config = dict(
    n_layer=9,
    d_model=192,
    n_experts=32,
    experts_per_token=3,
    d_expert=128,
    d_shared_expert=128,
    activation='clamped_swiglu',
    moe_layers=[1, 2, 3, 4, 5, 6, 7, 8],
    router_score='sigmoid',
    normalize_top_k=True,
    routed_scale=1.0,
    balance_loss=0.00146,
    balance_bias=True,
    init_std_router=0.0365,
    lr_router=0.000541,
    vocab_size=16384,
    norm='rmsnorm',
    norm_eps=1e-05,
    tie_embeddings=True,
    optimizer='soap_variant',
    lr=0.00481,
    beta1=0.95,
    beta2=0.98,
    batch_tokens=[65536, 131072, 262144],
    seq_len=1024,
    train_tokens=914800000,
    steps=6220,
    dataset='wikipedia_en',
)
Below are experts of layer 6 (counted from 0) of a mixture-of-experts language model. Rows are named router (the router's row for the expert), gate (a neuron's input weights, with its number), up (a neuron's input weights, with its number), down (a neuron's output weights, with its number) and show model dimensions 144-191. Each number is 128 + 24 x the weight over its row's rms, rounded and kept within 0 to 255. Numbers have three digits each.
Before each expert's rows: "gets" lists some tokens that make up at least twice as much of what it gets as of all text; "comes before" lists some tokens at least twice as common just after its tokens as in all text. This comes from a sample of Wikipedia text that the model never trained on. Tokens count by the router's weight.

# expert 16
gets: " |", ":", ";", "-", ")", ","
comes before: " ", " \"", " +", " —", " P", " A"
router:151177154184100143103125134099160143168111133160154157103172082146132115120158146084118073115140092123135115158146115109158133114114134173117136
gate0:135169133148094154149091135143164181136199134114119129170111100099120144132140112113102084160105155101129088118165106104097114145146123092146116
up0:100144139132102173161147141124142126165151207115105141151143124111112118103147139096132137126103139141137122145107123117147142136096103109142139
down0:093086126099154118149170166126095127096105132123111114160134141160094117164103137121145131087127091132131158156120145131106104130092114120109082
gate1:155164126131123116152136200106114105076126116126138170100120106174177112107101104133167090129146108168160129143127101086131112122091156095139132
up1:174126114170143122139132166132119117105139155118168156116124110173119138112144095193144109128137103167107171128118136089119127092101135114136139
down1:136155160092119135135146122131149124149100132116147113156128191139091121152081150137126177140162120163121139167121184167127120150123058130101138
gate2:094158153121116167104102106160194155149156134112076153107093134149148152146098144102149096102098113118130122135172173152154128072096129119107136
up2:100168114170115084106108112100127074179126108126168107096133163103149111089125140124175140145077151159166131138148097089147135095152112129123094
down2:128144156116158169114144109123118150116092143121121104157121137113132101167168069112107180165133131129136116100138164176146139143073146115094113
gate3:107122068119117107126157170112127141114154088147102163099157113131129077121127141183136156087159083131122172165108119143127136101129142154144125
up3:098139065127137109142152193134072124125133131145128152102120132115138097114131155161144113105157082130073151170115121133143128122128158157132118
down3:144136159103108143151122125182158087139077093148132093095104140118100134103100177129128136120136169095138139081097112080121109086102098126111130
gate4:152139127119077148124120141151150117158134136087138146137165119144126162148144122125117158111163102093160094131097109129083117141124097132133123
up4:135157141117114167112114099140145146150127166117157100155121139122144148190121139123116140143150130108152123121104107132125156101125117147171126
down4:125098150129155112186101139105107099075088155105113119144120097101129125096117104148140113146106132139115099141143106162146111106111145116121139

# expert 14
gets: ",", " and", " was", " is", " in", "."
comes before: " the", " a", " and", " which", " but", " he"
router:130152154138111133110145130139162146136151115118181127091110093100147112099164127107115070125159143138151141159135142152129142092138158104129139
gate0:114154088137103150132072140114107135133159133164135107165141142134146128149165156122121135197102137125141120105164120112100111107156146109123126
up0:120153086091121156155071139086140126102159149124145125121109157132096114130104138112120129150084100142151094098164125107096149125132127144130102
down0:119120090103112127170142143137128113148074113141109113130094097133105120127113118125137158162142109121119105165136159155123152136116183111112120
gate1:099132081092121116124156119122155139126144125138099091098105167152126147120129127117118161145129107129124154126130139180103100128098103162135128
up1:116140074100138101127157119116165112133104118153124132114112161191150123115117146139164139110136041113127151149107139145148145142099123158109091
down1:133133133144162145166096120137149165111121153048103098132116142135077140109135127140135124132097112122082130121119124133133094171091162091117100
gate2:154120130125090127154113134135185127102093143150125139136160088122165145156141119116096099124117123114153150133163157153114112094113133138152104
up2:149140120133145126102161148120155204133108174137154153136129139127143095100091169123113088142177152158108146147089137166152138111110161152152127
down2:113125135097146159139098123101154082101146112130123103155100115120109125114191106108104155120124122142137122141144143151145135140230113163127115
gate3:134141179156125094163094119144150147079124113087137130141147170120139086128123128147111135122123143122114124123131123104077121106119149119154070
up3:114141132139112162119144209168136120073116168136129111163112123125167145141143116119126119121115113129116170108156069140107123109146141161107127
down3:084113094132105117124117119114133150162128153164117143110138113133130156106158193116114124117128145112145145104112132133147148185119122125124156
gate4:093163116133168152127087135094125122072113166141110149107140156149106125137125134118111133165157123107110115165131156126107152112135147120140102
up4:092174128104135155140099144109125159118113188145128163147182135131171132116138148136150130135153108131139131122096135158119135152124142114139135
down4:119112135102129079137128113142123100135133149134118150093156140106092080131106117123136123141112106141089123132105090138122154130134127060138153

# expert 3
gets: "|", " |", "-", ":", "=", "."
comes before: " ", " \"", " The", " P", " A", " B"
router:142136143108141132134142145138142130156118125169129163133174117142120145100145139106136093099103068105121130164136113152117110121144116165124113
gate0:157122095117140151140130109139082120088117169141122169136076112125118132135160153144073076156181148106143117086120145136100108111105131126099163
up0:139103098113146157141108143175103114068122157116146180142132097088128126095134154117084100135168160140139118162108113136158095114136148128098125
down0:105158117091171132106100112109130148115123121136150148161170097116124113130155133132130103069134142095202186120122111117139127105096104116110137
gate1:163123165144110153113090147152115169136172132122111159116081145130124109155160152104138111090116135081153113132178107138134131127193128117109156
up1:126137156142079159112100152139141146148146118125138149127095146140120102124145174090132140102138129105136153147180117124139118084181150096109174
down1:084140156151149115139166142125133130145138138123162138161128127113156091109119106134139076116123142130127104094143164098135127131078134123121126
gate2:149111115157134175080088123127166115144157125156179149132140117121100100134153121156142131100128129119110125145106128074156139174156145080130127
up2:162101154116156144057096105128153134145126123152172107108133107132098118128164128107115141117158134148095136131079093076176151146126134140154107
down2:130094156154194108128147109160098141080106171149167134156137110147145158108158140073099118157104102128127141070139100144132128123080133138153084
gate3:139174124133108110110153150185152109121125176144118138113154173119136137115161170098159119065126133123177124125134102163131187137128123149164112
up3:125164138148112100106177126188145095139117150161114107131136122145149123120143156130160098091110147112169135126131111158157193121138163148191121
down3:127124123123125098154125187113113086119168156113183129155154141139160095113106131105092091117106138142146090111132093112144086111123157134126127
gate4:145114131170100115168164162138104111122092133195160159134143150111142148112144095117184119114141102101167104112139118089127185142115159127159167
up4:111096101151096122163148137117099078114102132163152133110152152115143127105121105100158131091146116108156114129148122139110136147098107123142173
down4:123121106099072142162113136150179155089122113139118134122127108130131120112115147104140139120138160136127119127155119156138132133151137134119115

# expert 21
gets: "-", "\n", "–", " ", " |\n", ")\n"
comes before: "-", "1", "|", "2", "3", "4"
router:134149113162148130087108136146143139151140148113145091123146170127127131090114117122101141147137112124156094135137080135127076124164149131107161
gate0:097135151139139095100102128114177095196081171125134151113114122117138076111116082129158114136133145135175125132146134144189160120128120152149136
up0:132159100106144134132164106120150159180135170144130083149143112108136124147086120167125087100125110150128158132159177120103182128175115127136156
down0:161091097153153112135131144103141156084134109065123147129127118071112153091110107164143103084157091144083106107111120114134133087095130097132127
gate1:115136126123071144099145088109143132133119117168111150110186130119129105123145130145084140134117107143153137115129111131121134109123143122111156
up1:127147114143089124095130090147158114187151151164138119142178106132102108128110138119102167092131107154141140120124122126132144107138169129163147
down1:125125141133124122130140146147165139173154132114121133130169106125151118095098148134140111111113102118134097172108121150154117140145145111139151
gate2:169158155109150131112136109108121162120122154154119107098180163140130115133152080101124118130146141146118109099171142092106172134132182141149111
up2:147154120095125171093132114117113147147161170122096106112150171129111108123146101142150126115145167176120111146157122094116157127128161124141141
down2:127134132133127148165141111106138148134152127155175168071148086117134145155180140139137099103127159134132106118133123152161162151119134118133133
gate3:109175164104141096140108127157111146124093166117138088115106129146114125119110115175106112144148124101125131108110138117120122131120136120070116
up3:128152176124119105134124140102114117132099162150134134138137089136134095146132147133100126133156111136108149115134145111120133166161123095098132
down3:130093129115122126187140077125117140105121141165089138152170103147148156161141099105169145133112106131106129114100131153092111153096132156156186
gate4:123122142074166116160094124142104140175098119153150110135152110097120084151100112122133139114138104130115088139147108077129112157140148139127162
up4:146112151084137128171095106143127144170144146132119104127102128125082116165120125131123140131118100137112120184172109144116102130149148161130145
down4:127103151104081140147076108141151114100083090131129157121136170117148145156143159149134134150130094150154124116132127134119132110143127119107167

# expert 8
gets: " ", " (", "–", " \"", " R", " $"
comes before: "1", "2", "3", "4", "5", "0"
router:148128121113081091147160119090136124160122167127131109141143153125165094113106111123093137153162097148149120150108096128140119121113108117150161
gate0:178134134105102123085138104154105127133158142088119153120134120132102134112133172140089131119103123134151137149142145155155096145145103130100148
up0:150155140138144093113111146131095147138122168105138141107097095119134125114148161166124111104092150162138157163116137146145107151113121150082147
down0:150103124122158151135077135133123136137174167114126109164155134109149108176147111127174100163151114139111162117182100085113136134125131157127113
gate1:107155128089124125091169099111105157169135114105089143179133097126147126125140115147119170130131122142119152132127131134163123105166150119107161
up1:124131127133145113093174116140110169153134148108137160173151121113124152146140087152126148138141107158137123141116160096183155136168129114110169
down1:120064126141147121095113112133115109110128107156135152180157093145101141090131094107093121130098105138083134144128097156129149158127128153109120
gate2:151185128123152081111159130132116104144162124130110136166145124107109144103125153145136130123128121179131096166137128171102167142154131099093106
up2:144176178116146117145164100090139131151155137127107147134133122118110138121130159108143135102144131133155074147120127107150185128152138123121097
down2:149152168115117115128123101136134127121166126180143140140101137140113100123102127122100129103077141136120142139144093167115103110122149124166127
gate3:105160084165119124108106145147134143155146156139142129130176161119153157093092154146139077135111153127115129153133144156110118117129154092121110
up3:124135117159060096129119129145091160167103139101126182138130163091166166171123150129116113113083109115101122106113117149128146165120122091146142
down3:142148128134110132146166127171148120071136122102124077111162162168153107120138121127142119121123125117092061079161146112188095119158141182158149
gate4:135128150113153115111128095129073099156114137083115101159173089161146113154132103120169151115094123114156146070100112162071111118139131119117121
up4:150164127131126150064119165109143136143137124119112098135170142127165147092141125108157139093147115149114112115096103130101127116144171121139120
down4:146155105100143122119123148117088135149152135092100081136161090158135080141147144093129127110100148111147169122108143067150117151112083130117116

# expert 6
gets: "1", "0", "2", "3", "5", "4"
comes before: "0", " |", "9", ".", "5", "%"
router:160154167105133104145127098109128145132173126122128118098094088113154159145160102149132125149199120124120103135149087138097112124107134111140119
gate0:142143139136101144126159139126095126159141153175167144140124132131154136144159139103125137123093171124133120119147153108123098114112135156171127
up0:106128159142147124163138133117119118140145141148123124127135150125137119096134113117100138165106107162114097142159102145096102125135160149140117
down0:099118134127113166136131098127117121153118136149130113114100177102115115167143175119132143153129194117138164107148148113099129115123144140081086
gate1:155128131114133147126108119133124103111174142106160157163115154108085130150083118131136141154161156135167129139122112095134142124130101137124189
up1:167181156086161169099115123121109112108142103115139139150114155077149162158137113159121082114120108092189165108156145126130135160150128151131142
down1:112074124121122103138117167122145135170137119092121053139159122161080126142166145142147140157174134151132124169125076132111146122161061101095145
gate2:090101130136117152116137105120077104128122132166126129125131136126129123105169103109136130131133106138173124119119165102161134143132164110098149
up2:160090095112103113115149075088085130178134120106076096117126109128178124120148105070117160133172114154155120132064132112140151126135166138149116
down2:123124157127164147081154147138135108116154126148126140130138146131132144125110113109084111160147134123132091113104182101130123139126140141137121
gate3:116146118175123134140128109125111086119165097159153108107163105096141101164127190114087117100152134168132135150125114151115141151120103114138147
up3:131119145139159111181137155148085087157196105142173109136111097107158158110109143066114101109140136104096121164130110112107116135117143109147108
down3:174149125080101152099100150132149174174122122095115146127119162094163140137174128181127139152131105138099097110146114107144122141150111125126113
gate4:120167130120119121106152107092183102152176058135148097141121111149145145114138146151090160137154115102092092166133143110088143116158100148107152
up4:116126182165144134137106136109138116120165105099115135131166116127146090112144162137093145123163140155122083167137096165103152181154121149125123
down4:182146133155104120138141186100102110159155128163120144131156135072124132134109087146146102150178140126152140128122112107178147124102142097126095

# expert 11
gets: "2", "1", "0", "3", "5", "4"
comes before: "0", "9", " |", "5", "8", "."
router:123147153140138131102119120123146142136179123082141123152151132120138185124159120149129110128203139124098112113164126128110154102133135104178148
gate0:100122127130084168125159158126163121142151133148171133155100135125127162106185109097119169154151110116085139175153126093090126110132126098133192
up0:083122112101073147136150153129156116130131138130129137151108144107116165112164131097102141109143122151067103151153098104099130107086138093119148
down0:108102102132159132120122136138116133118129145134097165143152084132131091143155128094109110086147107124122163065166123121196153105119111100152078
gate1:146165134158107102111148130154146141129144126098137141131136134140124156159145161112167102079142131119125162152134136189115144099141098105096122
up1:098149158139109128127112124154144135154162154129159136110101101130120116114160157147143124122155135148098140121131163109140156112121141176179114
down1:099139141091137104156168131149126138106073102128148127115087108110118129112121177136123123155107084127147114135101148141120130131140145148130167
gate2:111121200159159111078129127097128117124101126146138123118152144118157068110155219127130092132125128085141116189118124097157099095106160154169120
up2:125141133148122155064107102158089133125133149087123155141162105115123146127071138140122104123098091158137127162129117131121104127157096114119130
down2:145166156134098110109181146139165105130119113080150130093143122120128091113123111175129174109130130136094110113113127138110120123111131147149102
gate3:138138138149160104119138135153130118138100141172141131098089147130158160141165111114121098139156104124131119139135113116133083119137116134084087
up3:107128144088115113114109094152164142132159136159179095141107138175122137159144169134120101178151143108137112143103147132139119129147089159119095
down3:143153095144093192136115111141138104137127117129142149129152098110146119139138167115155137142110116117114123153143142172152110090173108118143105
gate4:164091142133164131129127074134155103127117071140176126139142109118111167126127149117118087088112124139129120127153189138146101118119107144126126
up4:139109124096142123114130104093139102101115063126189124116121134127134153135136150138130090093154119086140125146190153129139122122107116120118133
down4:162079159151127099134135106127121139117150112089157126115128123121169146159128107081135153129100123086143102146088118135154179098118117123155101

# expert 7
gets: " of", " in", " to", " on", " for", " at"
comes before: " the", " a", " his", " this", " its", " their"
router:150187139171106106129136109113077178144112152103124149148121098118129093116135104137119078147148089131128127207135167146109122113124131153109128
gate0:102138105115166130153152151128120111144163130103091128140102130149089100096126145151111143136083121116109140130117113145089118141179129113110146
up0:138120101120164118180143122125116133099155141105134117129143155108114115120126079149133136113138084094093170181176121155095125118145111153148128
down0:116140114145138105156100108078124122161060138121112201102105102124100112135113111111130118111108119110122150174123121153090125131148113142140122
gate1:070141124137091158127098144108151103157143153131167129102128118168099118100185138167106129136166144177147148119110191118143123139110121149099134
up1:091148085125121175117157128138144125111171140089147158138115103157139109113170152181135147144138137130170154134115160135139123070117134138140130
down1:118111139156156115135148080134170146115149115116131133139117191091123141146111120105165150116141195088148135094119124145147115103106146140116154
gate2:180185122124169121118157105165111094115121115109152143109142121161151053179150087123115121153114093147120145094110147146145141097104158105147141
up2:106117148112110112146135140119117146135137121132056132139110126137137146097120147119098136114138131190153107134131149120112139126108100190121181
down2:116080149136150110157154144131123124131136157128177149128130162081112141143111140103153142131119115104131165160094109108151097112108113119099119
gate3:143130081107106110106134155140101106124120152151135107142146105158112128141122169116120115149133146128076117115103116085160176180140102098105105
up3:118151155105133113111165172130130132160118101162081150134105123102154123131174137103126119183107132120147173145155142119118150146117122128137119
down3:137138091095112118154118131125115161150087090126103174112150112142107106132156116097146113123151130125150126109157149095121100148119088153134153
gate4:177161129168152180115098101158108126106096117121112162149112119179099144114126154098134124139108183148126101139087132160122115120127122151136124
up4:124156185111089150115159136163150087089109120126168140119157137160115139132150158111159148121102171136114084129130126129099117107105092127157119
down4:162130139104150137103114141130115166124142112122105124195145114173151155099120168126080159109149078131149110172131126126152140148127137102149144

# expert 27
gets: " |", ";", "|", " –", " /", ")"
comes before: " ", " —", " +", " A", " W", " %"
router:109158161183128122131137115159101150168098127113154193094164124156129133094144141077128120097116064107132129175164101128146119148128117115136178
gate0:095155128154138076094134099168093104106118165150127130165155145163143162156077154134121127112107127110126150134149115144135121120111129101123110
up0:082159133148135120098132107092128088137136168186140144161148179136156129141122168129107135096100109109149166147150080147149128141094116104143131
down0:145164153143162149166109110144122136159131137158160115148105123161133101119112137138121149089063120156116141151106103102106136167119147131133137
gate1:111163122153141120133151112132146128147125099151105156145151156161129130098152141101155133132159131100114126145129128129136107109087107078140089
up1:129132116111131085086148134117157149126143083120153146111181117112144104135136129124115124100162140154115165146139114150151145090104111143119140
down1:164142151135124125137118093114125116124095146121136127115095129134126139151115139130143109093118150114133163201125157149107142126097137174079135
gate2:108124149137143129125089119136096157153137128116172091076106120136119157155154126140148091169084155137110129132184134111139142092163150112124164
up2:103124130122144151130139096084083152126159111140156145083146097124076139139104145143141109153090138126136104127120126083156100083099104128168142
down2:114146140151111157146174100125160123142128086088105140115134141149191084113138191130127102079146147092109144110155153172124171098144127152183106
gate3:101059113154111161102137140159125150165130123152167113151137158078152130119128107140184124144150083149135126154111137138110132139137168125140161
up3:128121161147112135107133144165113129152126143124158128141153174092171156141141093114213125150156091142126121146129145131098110156132189129123133
down3:143123126127144123126149107170093144168068123131143145107154097125120127080106127146152160156127150151124128129131153116149131127166130180063117
gate4:104168117128127133197119183148109127126105117121132116103110122126113151142151117143136126128132164093115148116180092163144135121113132079107143
up4:136110155177139122096151144104159128098136102101165119173128134089136150136096112117118099089151132102106129139097112112076131094141151161140133
down4:099132127158103131116132139159076139100136132112136186088085109123175120124094118110124103122105132157127124142142123173157139125147121159124132

# expert 10
gets: " ", "1", "9", "0", "2", "8"
comes before: "1", "2", "9", "0", "8", "3"
router:128153093163091103128117127118129133150160131139121105138122173137150148120119101118069143140081157111136137127110099120148158106095140194109131
gate0:116122125126136147178135130121126115122161137130140103180151135098152121143148152126095163120124156109112102167138121107127155133086188142126121
up0:145138172142182133113101123143152082163141143146157167141145136102103133123159153104113118207170111123153155129161127110123112092109176133107129
down0:118125122130130139096109146182124110140148097087123129118144118115140150109129082145152126102112089143076171150195182144128110124141140110140126
gate1:180144121131123118133145128165156115147126125105071144129091146141106124073111136135111158123122162097110139132121152114102127118148112137140179
up1:147127120160154108127143113154145120131094135144111129120121097115130129091139085154149122132165125093148122136130144112081079136131097125133150
down1:119106145131145130109106131113107114135118104122117090152176093116140116141131185124138118126126111117124159135104103146104136134163102122111113
gate2:160118126132159147103131114076115110110106159168163137123124121157118182108113139119087143120142093083131106130085138088117155106140086145171112
up2:170118101126138177133098110095127125138109166154155118113165141163146186094089126125096152129169110107135117115126118108112167131157084124158126
down2:154119145123142107174109094111107110128139094115132090105131117106106068119142113095152079121095138135114133149129156138133123149137139124161141
gate3:111145134127115141089118102123155100151145141150108171118132120084126107133139130120137170126118115127140129077116112150126126137157108122125101
up3:124152134113131102089123134131139131138169132119101119114133121107150108129152155124162168096135105160137153084114124163131141125142109114140138
down3:115102119191155100115138151134121122131120112114107084142069140152105110116113185144068145070118113103111107113114130125131135135137107133141140
gate4:136134141125124121166125131138099131126080117102116130124155115151107099067124090116135087133150093119134152129140172105159145132110110149115143
up4:161172133145102127146118109130092129126104125116134139113142104162122124108101104089146131138122086116147180084157136079146174127133132143147136
down4:138158118125148114130176119135128136128137149073123143161112090149116118143131106101145136140131139147132178133132095110127133115125143113134112

# expert 19
gets: " |\n", "\n", ".\n\n", " (", " \"", "\n\n"
comes before: "|", "-", "==", "The", "===", "In"
router:148114126128087130094122156100123143133139126143145121114145096119109146119110087166106184149147107148150133088149105134149097119120129130124146
gate0:111083151150149125154157149128142115129155117173133102078151080149129116124127112129135125084152157167090161135171166135125097128106155150138133
up0:114125137182103132122124109105166106132117122118130134089109114118095117119157170143124090112129141111132147126125142159115084087099141147145089
down0:137133130127126159181122110127121134130124106119121088114142142131155123151087161124116139165112116116095123132110105098158097108158144113151142
gate1:121088149087124122150154153119152104142114123148123156118142149169109120132119130093135173099109111145180137131179120127185113152076133159181108
up1:120107117112135079113189160109143066169148118089072087144139136132132090165133127090125118090145116146113156141127129130122105140094108174103103
down1:114115162147143152134089127113157126119144125094146110147150111145086127078149102193136138112098105131105159113151144106115110180142132122128096
gate2:111155135139133132144126118201086156129138109138160121131143155098137087157129141101104136133138126172142116133139161160126123157113117137134152
up2:160150156088152139100144120115147122078153115114173097138083177101115119158122128117123100129163122166156108108129152148069098105107151131158176
down2:105130061172154170105124115116132111122107119127129136087144136091125130103119101139151161141119101116137121141124148146162134102155098137146113
gate3:135116159142144101105152105089093151131153134146110126115125101144113088143128148081114151150139137106133134113128115123130096149177178104152107
up3:134136145154148087136153136124138157116193120117120090095121116176166106138147109134193140135110065119139146099131108108139073131147157122159111
down3:095125145118108182150116116106136075131112105105182135182143138166162121148107157099103122150146100113127110078165128123133124115124150087164151
gate4:138111115116109185099142143118101102137133131163155122144103096123120113130114084114149170086113144122130099127115121143129115151083107150155152
up4:120132136123131183094119128133132100189113122114173146100134124126117127121143093104127169100122139150138133141112115117124122106105108121079124
down4:146112111174196102173112111116141117122150064148150131125148164109150146109142092134176140128114162105146130095137116129102168118133148118144149

# expert 2
gets: "2", "0", "3", "1", "5", "4"
comes before: " |", "–", "0", ",", ";", "."
router:094146130163109139113137133152154116150188110138142139057119107165134143133130122139127100121125105120131103131160110128124124185147129152152136
gate0:063120132132150054119122125145137106116103155097089125085127136139128123147146129110137154101129141090130118169111138145100085105120109155117156
up0:084123095153143099162140141117149147125092136105113137135161090136129152145150136143103169145131134119109100180123145127121129127133133159118149
down0:114130136089126108076151112144114110089139126121133098122140125145120135155154077161107110150112075151109143164161096138125099128123170140137118
gate1:106188080118146129108133186146069111139140120153139098121127152127151150091165132137098123150129144158150103123148141119107111173096111127149130
up1:112147068129119126165166174129118104094162141135147143112110152126160076079145131113081102165149175149135129081139120142140087151125122127164130
down1:082112158118088124099128157165117147105144091179102142140126089120129114119164173123149140126155097148118146178134062081134144116105113168098097
gate2:125118137158125149143169157128108096160170118094148158132141117135141116148129121136075158119121132172155105142150130118092166127125146102144120
up2:146115128129175155149143164158073122133126111068149162110132124127133125106126125127093155130112113160163107145174150121126172139121113118126133
down2:146168150121155134139139113104136149141110119134111105091126103156154142141095154129137142154113127140079130121104141118126125162108110138125145
gate3:171153180141145111097130097147120114125052153078129144114097102118091136114143115101105134125081071119135092088134116124127150115114140138134111
up3:157145183109129099101160132130114107135090137084099158106105125137097098135155097153102134142124102129118089094102148132127118116144151118120152
down3:127117106116081164113107122145124163141144157137176138151149122080098109098174127149121130142174189146125132132106120147115089120178157169098131
gate4:157089103116133104113128145155135129091109143150160123077112088107110165157127181166103116150157121104134147099088125172111099159129128132123114
up4:142117129172126110122113134128181128140150109146141116096122129082148148168143168132136133129147118114160151126100157174154110148169129123154097
down4:084101139110152142118146167140127082144113127139107119140148099157161101138090126126175143127095117152078147102195113132129099146100091149114121

# expert 18
gets: " and", " to", " was", " as", " is", " of"
comes before: " the", " a", " be", " an", " been", " not"
router:126149126125123101101164154107151160153130137117179131118170130132153118119146116111119119105130091122120129163144146154099108139104139157130140
gate0:166135103122094159154176188093145143166106106128144150132118093129138122150115093118130184158168170141156095118099142126117159175123100101125150
up0:106122142170120141143154133074153134120083144145191159131126124116116109166109169151130184133109138119132134093140136104147112126094164157164093
down0:152115144148072116133119130101109169166117170160106145131178151150123125131115126137095139153119131105103131136112128102141121141126146116133140
gate1:107143111146126142140140156167139156108142094110139166118166152100169115128115123152159132095149127125135134161144086072122149107122133119125142
up1:139122117110084115124089144115121138117135132120115133143122140103114110098155117133134131080098119145116108175183087099130145115139147105132150
down1:139141099115138160105127105117157153145113169118130146118128129078141100106131128113146141121128089130114101116092131144115100131121131098091138
gate2:120136133165141077150119147158097131143123136155153117139157174139100127146119087058143105097133158125136157124131147113146106115101119131143126
up2:137134113153119135122194128144120171156168127152092129167107118111131106114108104116140174080161133132158115160127141100151108130117115158147138
down2:091088153154106133077165126167156117143149135120140117158123120125102122124092096115101126136144121091134127160127127099160132153152122109151114
gate3:128139143139152115141170159102155114134135116140161122118110143080160134100152118114150098135111129107114165088148142092059117111149153108147086
up3:163149132137140129145110112134124100152127131126197132117128142070129148106144118135114080127135140165135146128141141131127182153117128112134152
down3:117126067123134158090125113152093152147148122190090135138142117157103147135154136114112183137151121151132123145112128130107137099166082127127131
gate4:133127106116136147131141117123108111166132154145134104116166136148162157120117120138114119101123129132163098116082149157164121141145146111156122
up4:113112080092136133144111130094121107136175127151142114104171094132156159138130097148139101100115143164179077115109141180161123146170124141146119
down4:113090122128138163127114107085133135112157110128160158103169119103140130166114145111133139156133110132146134118167146170162137127160137146169096

# expert 20
gets: ".", ",", ".\n\n", "%", ".\n", " years"
comes before: " The", ",", "==", " He", " In", " It"
router:117135084153092170132124105120109126118124119176145158086115108110151144128150092152113126192162137112165138150151093133128161173149134131141121
gate0:109133105157125126140146119092118100175149093093110190131132092169094123137114121137116105151168088125109121121091152140133137119181096103105141
up0:126125103143124138104128093111106134133105131123101158127127134149103102114110087110131097142108096105116150119105095142123149135132118081111183
down0:099106117090136099075144122126130121120114115150158123113091106125147125101124155131138162111134130109127117125113067121093087111106123123145131
gate1:145106124112134130116099114121108164119132154146150120126105132159131154117146106131169095144117106191111181112148106126106101142131126162163125
up1:139134141119090155110139119144102142137105148141111112129091146125118153132125124139126126125152125161109155117124095137128129125161130158173129
down1:141135123118158153086118112141175088142148104167135137145185187132144151145126125127156110101150128104109158183131131131135135134140128116087121
gate2:110059140115134110145133143105127143148143087162133101149144118141129105172117152136161114115164114116131115135108129156082130150138154160139151
up2:161110120153113177169098124161151169137093114125134138142125115104138107154147082114137114135131117141157120165115121107129099154099114142158152
down2:153139133144127138135086140121130113133109150121120071173096148144141111134128167084117136135100129070126156109147149126093108116126122144094133
gate3:114147118169147101126144107124165085112154123139107133119077140140152133122136111116094133091182106158155149149148132099119098157137100143124142
up3:141147117141153079105139113128128109083151095142110104156102149129139166108113098122110151132151117170163150136109104104160112146149131124143108
down3:143116133115105143134120117156119090175130120128133147150112129141114157109173124104131170159160106154091104131112134099098138113119085174168135
gate4:101150154137132158118144180146152088147147131146107160106110135126098135166155105127140108131073117090149129120137125145112101117116174115151139
up4:119161119167109166147137155097168110132116139192128174092109140107104124147133103101148114123114119106123157069106136127081089125122114128124170
down4:132140138111107134157158163113120176117111158116137144135146113145119165110106130126093164144150101154140114165131115121126120153149146155145090